config.toml
n_layer = 8
routed_scale = 2.0
init_std_router = 0.0164
lr_router = 0.000929
beta1 = 0.95
Below are experts of layer 2 (counted from 0) of a mixture-of-experts language model. Rows are named router (the router's row for the expert), gate (a neuron's input weights, with its number), up (a neuron's input weights, with its number), down (a neuron's output weights, with its number) and show model dimensions 384-447. Each number is 128 + 24 x the weight over its row's rms, rounded and kept within 0 to 255. Numbers have three digits each.
Before each expert's rows: "comes after" lists some tokens at least twice as common just before its tokens as in all text. This comes from a sample of Wikipedia text that the model never trained on. Tokens count by the router's weight.

# expert 1
comes after: "\n", "|", ".", ") ", ")", "s"
router:123100153105114184113127127113122151088107109159166110139129157126121140102153130142108126127132170145115184176152099126145108108118158145145105108147101090139167125140138109123148107150099128
gate0:120128091117117133140139147119134119113130146136119104098129147154156134156103141145118107113131089136132071079152073114138129127122171154107108116152159102171138112120118102151159136109162138
up0:100119164133155142151116102152131098120115193155054151099162113115128085113105099148138145116131097151094152139134090147122180098135096145170144119158165144145122107132115124127136120122147122
down0:117143120107116143100111121134142103108127135147164128112157169127097140137167115107086133143138183121183096112148167102133144160112145125119128136105125169134135142165124112140099128129098105
gate1:129130150134086138174121177098151139128072087137123122160139080118148161152120144118111143077113124160095167121121118085146109138158144161138134117122141133159153148162120080119133123156092113
up1:148149141141119115172104151155099127151064089085124127149111140122148153123110144146120163117113122124103154112140116132153136135154124117138137107124130131124106141174151127124166142153152162
down1:110129107138137117122159120123134086137129082127148118092110173158133147159078161141120145158111097095159108153191143146154136132170122110142106132150115124129157144097126131121081140134142131
gate2:104137127151101148128159085139119089103150121139134131152100160102129113107150090178137156128106108116159118139102160156089103105123157148127137131127087085127123117100083106110100107113123161
up2:124132159124131106127084113157066119111159101087092127175120123145147126104175109123117111125114090113167118070098122122085108158136112104159144125122139129136095099130158125108074126170146132
down2:169116144134139167124113097157087098125140119136129122124134155127138135168149148119128126109126126137128156126173149082141158125101106150154096080141141123088129098122134148117154157101121117
gate3:154127111145118126157121077137104149100106135140121116132134131117151117075122134125149138123126128114124146137145128151143152127103154125162127106103083134102107169124134094124110138106135162
up3:144102142074153143146094116134179060112161090101085158174139127158110123119142101100143141117149079142134090098124107142152107123157139106133116124102117132129147127105126140079124138154116121
down3:091136096141142124127141119163121124139152127129098126130102119108120130191145118138137122143111124160183120097150155104108136122133192094142134117129160108110152162180105145117113138127136116
gate4:168110101111089182115139151149131115126136143117169111149101120137106160123114120110120147134162104082137136143133109115118078109126082113137134084141150148117118168137087097158138123072134146
up4:112129103085103117105143118134075158152140120149128064141156117118133125112089148146107111087110103144178102107130112106148126130127119130096128117166135118152115141109098147161111115143157161
down4:128150117086122121138111162138162099123100124123148101109142106137110127087125112134136150091133125102090151165115102110108145096132108114125150085160171101122126153087128070137154135133149115
gate5:109121138122132148151119138141120177112147123104125128122083161086175094138126182129132161117133120114110124126143126140166111155146145154093146132118141130114149161165173111166147146101112127
up5:126141168139125142129150071081147163150125118142104129155121097154121136128142144146114177124133131104151105137118141103112130169134120126108125154159090159149142169109126142125078136117108077
down5:144114096096100092149118159165125120142124121091103161130148113164150125112122161140110133142117081136133155118156097136116136110116115137152145127100135104133087127148126137085183113145114136
gate6:155098127130152132142121122118128123147081111092122116138190167111122123152099153091143110101097132139102127139125119121115116151070094156134140138099149117142102148115123155129124114122132138
up6:134146159119098131178179164100162107148106156124092133150104123150162124124167130086133148069158124148105160170116150091125075140115103111137116183114133118140120114095159116131133171119122161
down6:157128136113142149142142141168144134120108140128132120104140159178129126113104139149175169138124121165096148095091124128108130151148136088177144090149162156127149167171100132087119110143113114
gate7:158100170117081090139138144124127125144121121115124157141137108153106128171096115146101117169149112127121117131160157112141151128086162126093144108149132130133130122096110132095100158116118147
up7:115166143130093179129091183082142179107100157114167149126156196097146151081160156088115160133151173122110127094094134158127134138129123133122091116125105181097185129128156129143109136151149063
down7:170141116138148108165098136102149124164120110094110122110129126108125125122098144120114072140142155107111143136104127125142136143168146161143101144127113108121136098142116113131144119141181157
gate8:154128114088110110130080094132145116117080133141100111128132148173091118164095135103122097192136097147148078124123108142156147136105115085124119133129176145163192142187108121145122155110123144
up8:135102130140146122117107160157138118096140129107124150155118166160135132106110103134152108099121131134148122146124130139117128097143154158099164103134101144137145134104112142135113098105163121
down8:164173101131152120107133160156185147113110130119147117144131137110108157125116072151146139082126137114101145123122157166118140137115156162097113125126122148090128138109153090096156162154104152
gate9:186135139099104150137159139121156126148118113124142160175165154137153124126099132108122120157126120130179122147163166138143148117157143140112117128079121118159130149125136137102140137120100136
up9:139152136124158119147132131143123124156128120160126150146119105147164151146094107129101141119159159120140131147141153130121124171088144149096093101121093161144166092145100133087125139096123123
down9:121129144140110090126123104115107176110128141129128117136144137158176105143106151127113147148149097102129147119114134080130128142126105127147072179091176142127136125167137171093146107159130112
gate10:151133099141129115129074092130132148156152141131119143139136162108087124063139115120095156147152126129150109125140109128150172097122142102123141113134098107128120118072094107136125135087114140
up10:111128131182130148117101136093102143143152147129149108084116091137116188148102139138147124132146119087084161129123125126133130177119149128094094101103177178142127121143140156130146112152132139
down10:154079095155178116070141125113102201122109157148131129132133104156159102118090150127103177113125113146119113082159113113116141088109079110084107084150149109141093139069130161137152182117110113
gate11:144143148141165076117140141145123106125137124135135091164120117073124144182152119099123133165146128128123094120150153135099138166119091138129148122107116113086105135130148082129163118146144123
up11:143110153094164119138128130142146160157152151160113117144122125149126122177109183104126126132139129160126173137116145149156121157115149110162162157138115138130104134105198094115121132118154123
down11:130074145129127093087135125162125161144119102127166088128147101098130074144102121088104146122099138125125111133145108120193115158115156152152141123113157134106149119142142163120135103144142113
gate12:150119115161108122116162146114170102119117116178129167180084172142153105174124134136164116122110132118104149098124133170149131100123109129103150082102118132148190123152163144105103146121152125
up12:130113124161085123061174104134147115161127148089168148125118156128119182112192075125141155121122134135130099123136099127145109150107143143143125129121109151082131146149141105147146101172143118
down12:124126173147121164090134133146110133175138128068142105108109080133089129132140133122135135121087085135112127135152092127138160084157118153118131097123093152134130098135168146076089132105133107
gate13:141106177126101160097153124110149160118113143144126111156131099145131113088119103139154111152140124154141085142114154107121140127136105113118103131089118131144135130123159076103148133078132177
up13:157149126109141151130147115144137162103150154106131157126107069096130125138141122098117114157140141130162122151103129106126150106141079125160074133117119125117157125136127128110164124121123136
down13:116129076161161178136169127102118140117184145122151092120109132132146134131103185138113124155156134149157143168131148126120157115134150111112118140115147153115139109128128178124134137128111131
gate14:140123093127091123135148135155140143115132120127150122135139157140143115133115121137126167095124117151108095120161127127136148189117098148130133184122147117091156120125147164156109107113163182
up14:161126107130111156134118124152134125134147146124102114108161107124115147141120130161117153104106112090132092113171148130151090214159136127116113144136100137124146093130130128142112154125154118
down14:120150120148125094136119116113133133111151144121147127109115134120134106130087122128107136134098145172149104139154107170166132171130136116125143166133130201149115091164145136122161126129155146
gate15:125180102119130093144111161097114073167137116136154072110125108116103155111109173102182128082142113122151087129104139137116155136173155143133133135169086159130132122106126164124131096117119145
up15:118110159172129108090137100152103169130086170074104130146167114132140124152098181142135135133095144088098157139124162092099134095142117102136120096075098162151095130126139138158130121129115123
down15:103155162148115159144155138123108124125119116112128149147179136091079149143108105091172115125092090108096132114081115123115127133158152134117084137144167139133115170119129119122150164146147097
gate16:154138134128163126101140137079121121106146103140118116155103133111093128107135147145129160116171131111140118164098152141129125128068127054152137180118115118138087117113149142155141161085091127
up16:130111128114096165152193123106145173099113132129112157147090156147123168162128136105134138146152126135137126114117174113132150135144121119137177117119176117142118155127156128102115140084088135
down16:119112133107116111119159144108118143102151128112087111139103119110129136109141105122174142115105143097126134113122094133148100135112127134133092144172156126071081176142180161149104115115114101
gate17:157091155107118131110124127097153148113164139106143130135114089105143094131102117111161107143135126122133118120124104125134159166119122106110148128169147120117144139124176120109112096124141150
up17:132098156138150115105106153136093178118151115108130130101114125142092114102123125074129165134113141143114165127101135166113124072123135141196094141147125117122114147114091138131134138105141117
down17:084141140133167174135134080117102155129116134149122172116160099129148114155124154122100108146121107090131151114128165111112117148119137099101144154135143134090122142139121139111143122133111161
gate18:151168121140143123149149089163112083086096172106113163130143088153137121136119116161140115183131111128125120139121131131127141134100104147095095155147179090158162138122131104116182162151121136
up18:163159116131139084124149123111135119142101110114158133129117064050123126155139139135085144139103130182110115137128134082135096126155162146100126115146093156100095110142091125125161141174160110
down18:117142093117138140110109145099148135176107134134085094096178147146140121139084137133152117132129120112089139178115109104114106132156153142156137109093115134113101103143109151142154142119144132
gate19:116066106140092127119123119095108152111158157102150139124086098118110101108120128174117171147123150132117149078160134157118097114157149166115169109144101132134127134102138111086173140130126118
up19:175136125105140112110161095116097107141168167133134152131143121170086118097084154112134075136115107151112123134115153094096170116126146130129139129117135161126164139158154130112160112175153180
down19:125098119104116128168097163107126121147089191119114097155155129124140153147140182101105102159115137147085118128136146161128091102095107126143137080132159150126167155109133134120138154150132136
gate20:095133132121128146168189122121092114122108120078071116135098106124095122115127141086142107075162125139161135123140110136121095155150171101161126100118076147160131133142126129130121106161181137
up20:117104089168129123139132143156150125155131096133129114143146156161117150179115115138055135118125111102114157150149112075078167153091132096127082108114115177138152146123151140115155082148142137
down20:129158165136096141160132071146127103124085130102164129133104131142101124111100192133189102187095121139097093084124161132147158149132092147167118119178124119105114129132132110125140133109149106
gate21:160176137146095138122092121119124146161147088127105122084109101108116119144136118121096141119110120113137139126092138120117148125102119128139109139129115114122119135114132161114124110145113142
up21:117132127176146167140141136178116128106121120149118132118105122118108108122167089093130110084110165117124159120131134113146165136146107090107115134142146094132159129149144102151150138136118124
down21:102135159148128117156119157141128105129135110150120116142104141141125170157148116141123099130176154128145120094120125142124152094101141098118105101102119107163121145174142081141147182130150143
gate22:136119123143135111136102098180142140127145113139126111102105127131160172086104130122070110095095105153169096146158111106092096138167122139131146107110105070183152108083130152117179098151123124
up22:119083116120154160103108118074164140164129123140123117117145123132128145120111088101114127150131113164100137171089158169105112107161119132091129146119129177137146133184143113117121170110107115
down22:161120151140124095132117136090150149157107078079101107192160109173145157127173156128146136149113160144133151142165101129106120118137122120166106125130134117081150198129150091125125147132109131
gate23:132185162087140098169096170082144132098102164132102120160115097135102085164166139173106081147116107121137092143115134128154157136107145133148157180166143133138137119164141132097141137120110088
up23:083137127127121136141146133099155071121118081088125124121109125104117121123168164131137087143133103148154150133147172091150143134099125126131134162125108094107166106130096128150160135119113154
down23:101081123123133114119130144138153148131143086120131125113141150143090129150126114174105124159142121124145092144162167105085120133125109117106142140116132123114154123132118160114151155153150091
gate24:111103149131138155160121101131162141147113141144100132120128130135160096083127147113118102125132161155100151140114118112171147088138098130180121128141128145175125117138159151107117119166143143
up24:132131148144113074115114105095147119118126080135143140140095125100137134130117108087111161120116101127155080130119135110107109151128179134144114142114137158108098146141137110137171133122089081
down24:119132104134157155130139130126115154115121145128111106100122133106105170131114114117107166108178145132135125110079137174102104147122112112134154098154135113147149113153133154122134185120164107
gate25:135156130127161143153103089107123129093142060172079104146114156183137115131128134143098115120165116123104136133157098094116129076152103150122099144114130124133152144144156154127092159086138111
up25:152143153100134185135123110183157157124130172123086123157078129159139118145171118100171125119118150096129140125142128113115142114127120168115111148112139120167125125132152122155108123119128114
down25:102150113111168115142116158131146165151159136166121118190179138138123141123128127158141134158148132132141105166127152104160126130137125139082102109105130114169132127132135131126094123138162110
gate26:146106100146139121120116138109124112125133130135112123139136101094134121102145131136170122163094159095105102117090147098167145087099112140062151140132139126149147151135185126122160118151132173
up26:131129125091144122123152131116130131144142102146149109105157081126149136135108120079126107086104093143125160149072190106168153111142133124100154094151181130137135127147143110122145143109162131
down26:136132124126126104135107102117125152122132124150147124154124123117162127110123129140135107136128129123121155142151149114117120132120123129136132144118121135117127116101126140117137118125105140
gate27:139153142096100142147135061136125129108162113150093134161120135146160140141116112112131123087102104147172122126127089092115143168092103094192158095143124133155157109155131127158131127088138112
up27:136115174170174117146111185123181108092126104081156102148142128116144126097156131111102121146108143145153164128123175153125128094133113114092146135128133127144078142120149098153116151115117158
down27:126131108112138114122124135117125124131120105100135122108166154158102122146114161153157116120112110147118145119092120125140137138112132117142118126131128131109151115125122141106145143112123140
gate28:116124125144104153125106143159074171078123147141117111169115130165125123159118158126153113088127135096117134133162129132141117108158136145139162159110140114150065134119153094135127143139155164
up28:155106117122155090107140137131163142159167135125159148087087091134155127121130099119105143095119123130149120128080122134138103155115118136130107128185131142111207133147110116128085109144128115
down28:163136149149144134098125133149098144145109179122113150130117161143118139129127136130159116124147169126139150097085132136126116145133152198084133151120107163123131076147126092137105108094145106
gate29:156143136106140094103088137154091133114128166122116158171164119140104058112113119175101149113127121148169118150129066090124115109101105135190186140143162131106132101176136106127142145173098173
up29:170169140126113154120136147117139129088141152084134128154104135123151099134093154111129120140129111120113140097138128099119141142133152176170097130125136095139152115129118111130131145130103143
down29:111143090125136125150133152153097165117147149125134109137136121193187154140105126168157163133121112152155126147160118127108157077137126125133130153125126136099138104112096148148093132136125134
gate30:127147134149132094159151123129090120118070144114139150119142120104102104125097123121152180145115146159136136114080109132115119077126147165119138093116116113145057181149085138112169080149113110
up30:144129120160129131145143138152156156132120123178126131133105151116121125092117086129124153095129117150144152149122088192078137094115170122146130113128102142152127163116117159146100078116129139
down30:102129131125140137107137144154130120222119089142135153144135135142139123146102129110099097156138137129124135131096101143103141184122164172124130153155167145153109146161120162116151161127127153
gate31:173131117122127165144122174089100138085145140148140169138108099119178077101154164122121131105114079147128118162137089145109123183132141104115105121072154083139107137117114155133115120117165102
up31:141152139101123132113154155147127112135169123153098180120130125142128077146122178126141136169084127133131105114098144157141112115130167081125125171115122166146176156157164135147138118106135141
down31:155115140147134147163137136108121148123145095131134153168148150110129131146080124101119158079118112150122139071144155168139103109154098128108133130137125133124151083104119118084121137116148128
gate32:108125142161124146136107102113099142141168131181139149133121127141139112207139059086125133143139107161093138134138125124172138140155129101182149150142139133127084123170182127118133143134095098
up32:121094123152152137151087156113093136112099124137117122123150109142133160128131155123124127103127121113117122142128151145139112108129133151098147127091141151116122115113123110083170127070140099
down32:132100117104101090144171133104123156170126173158153150135128080112151074137171147092113122119115093124127117152098137129100128127125161133107145106139109129130113163143154117080150155111115144